config = dict(
    hidden_act='geglu',
    routed_scale=2.0,
    balance_bias=False,
    init_std_router=0.0321,
    norm='layernorm',
    tie_word_embeddings=True,
    optimizer='soap_variant',
    max_seq_len=256,
)
Below are experts of layer 9 (counted from 0) of a mixture-of-experts language model. Rows are named down (a neuron's output weights, with its number) and show model dimensions 0-191. Each number is 500 + 25 x the weight over its row's rms, rounded and kept within 0 to 999. Numbers have three digits each.
Before each expert's rows: "comes before" lists some tokens at least twice as common just after its tokens as in all text. This comes from a sample of Wikipedia text that the model never trained on. Tokens count by the router's weight.

# expert 8
comes before: ")", " |", "s", "–", ";", "″"
down5:440519474485488462525494529476499492493498500510462469493491480509506519517485562482514494509530475469498486522492503490450509475506534478508526506510558507469518513491523550513459516502461525474498494495505508501492448476477559477518461484538570530532450496473501522500501504472511510495474489507466502505513519526505548527474531488483510501470529552467556536536476463518521466486489472548514543525469511492507491522496492500504516465512496478472478490487472486478511509493546470499474477466493500514509526502471475524508515528491499478510498459453471502565486489482488531498

# expert 22
comes before: "1", "2", "3", "born", "S", "M"
down10:547445538534538534525520470516483487479531511493549455523512477492500529448550480528512467484521510538484466519553517496490500512520526459510504483482542487496470494490534468498497514496509484532541494524527493514515532536475488465506521536455514553521473467526511499521510507484498528468507496521484466494513498519511517511452492489476523504460501484490510456516508509485479501455527506453516531491478497502496552546543499451484512500532499517462522486490538501491491452525496516482507500501501514502471511514518450495497489489512495471475463531505449486495516472462452527491

# expert 1
comes before: ",", " (", " was", " is", "'", " ="
down4:492487489520504508415535539509535510499502453510509515513491490487496513506513485447472504500494511448490473486526516527549522456505532538518487502510470467479501498471515547494490494514499482483486461501485450496513489494507505510480503508512483519542538515491452472570501511514488484460501472501516505480517528451504491474503461466487498494461508556505491494502496542485518513487536495544530464538489528485536478485532490512500529484510456490555514510496452461499556507476532498511494540514519546511496484457473512503459515487504498483491521491546491479497474473519491512451

# expert 10
comes before: " ", " D", " C", " United", " P", " B"
down6:532499511478515471495489548511537571505527523486491489480471509491479510502522519510556519535511506461500510490518499538525468453490473493555492503495463476510530516434496443456489473540524501524482491494472501495513482505487503512462503491513487510521494531510493528525523501485508506486514473541515471520543504478507503504537481481494448504532491527512528474469530511498460491477472441506477476512507536549511500459522504506453501447479500508466499509457457513507478579497481489514521489487505480502482512492510506524481510537489480454466500528540471497520478481533521521496

# expert 6
comes before: "\n", " The", " In", " He", " It", " She"
down4:508531529509534507497464497486505526509496481476480528499512515502511484516489562472504524474515507514474508524576529458526495484485498468550495473507486507483536478488507481486489476473531473513480502485442519497578510483483527518513502473508515509481503488466456452460504487477511525488457517491511531485485500527531500510543530491487457499530540538521490491504516473486477491499490504508474499509485481518571508473496500519505516487488519472519462482554516494547487513456511458531505495502565451481508485517478432513504493497486510502506469480501516525471523522475451496538

# expert 3
comes before: " ", "\n", ";", "/", " +", "_{"
down4:490439449463535505467506525551479493506528460489564510502472491497488516471484455477517462501514491497486491528501553493519475493515492486504501484498474539476484445524493472541518513507461483545526509521474534490524553489486477501542514507531473513482497517506530503479503506481528467503542495448523521524493531466488494529543452495513464462541506490467554475520495505539452473496505521486505490498509488517521461511512505559495480519493510461537523564476515525506469507516505488535510501490496471487473477497514494482505483531509498488481483495489508496545453492482489512490

# expert 0
comes before: " ", " |", "–", " —", ";", "',"
down7:509474479480518520514449434513461509511499455525544522507487520523524472465518477455494563514437496485514464486473491516493460513511518465533506486519475510500493505527531482526487488517512518503485487507514462498509477506472489538494466547535493490514499490469490469524505544481489508516511502490515499481446490468504461477524450523528484481482512499490458517524484480574572510497485472490531494523474469503493514474490497496488491490556453515471461522484503501486490504540519499513526519547501548506490491547537527501515467489472533511494502483498522527515529508514524517505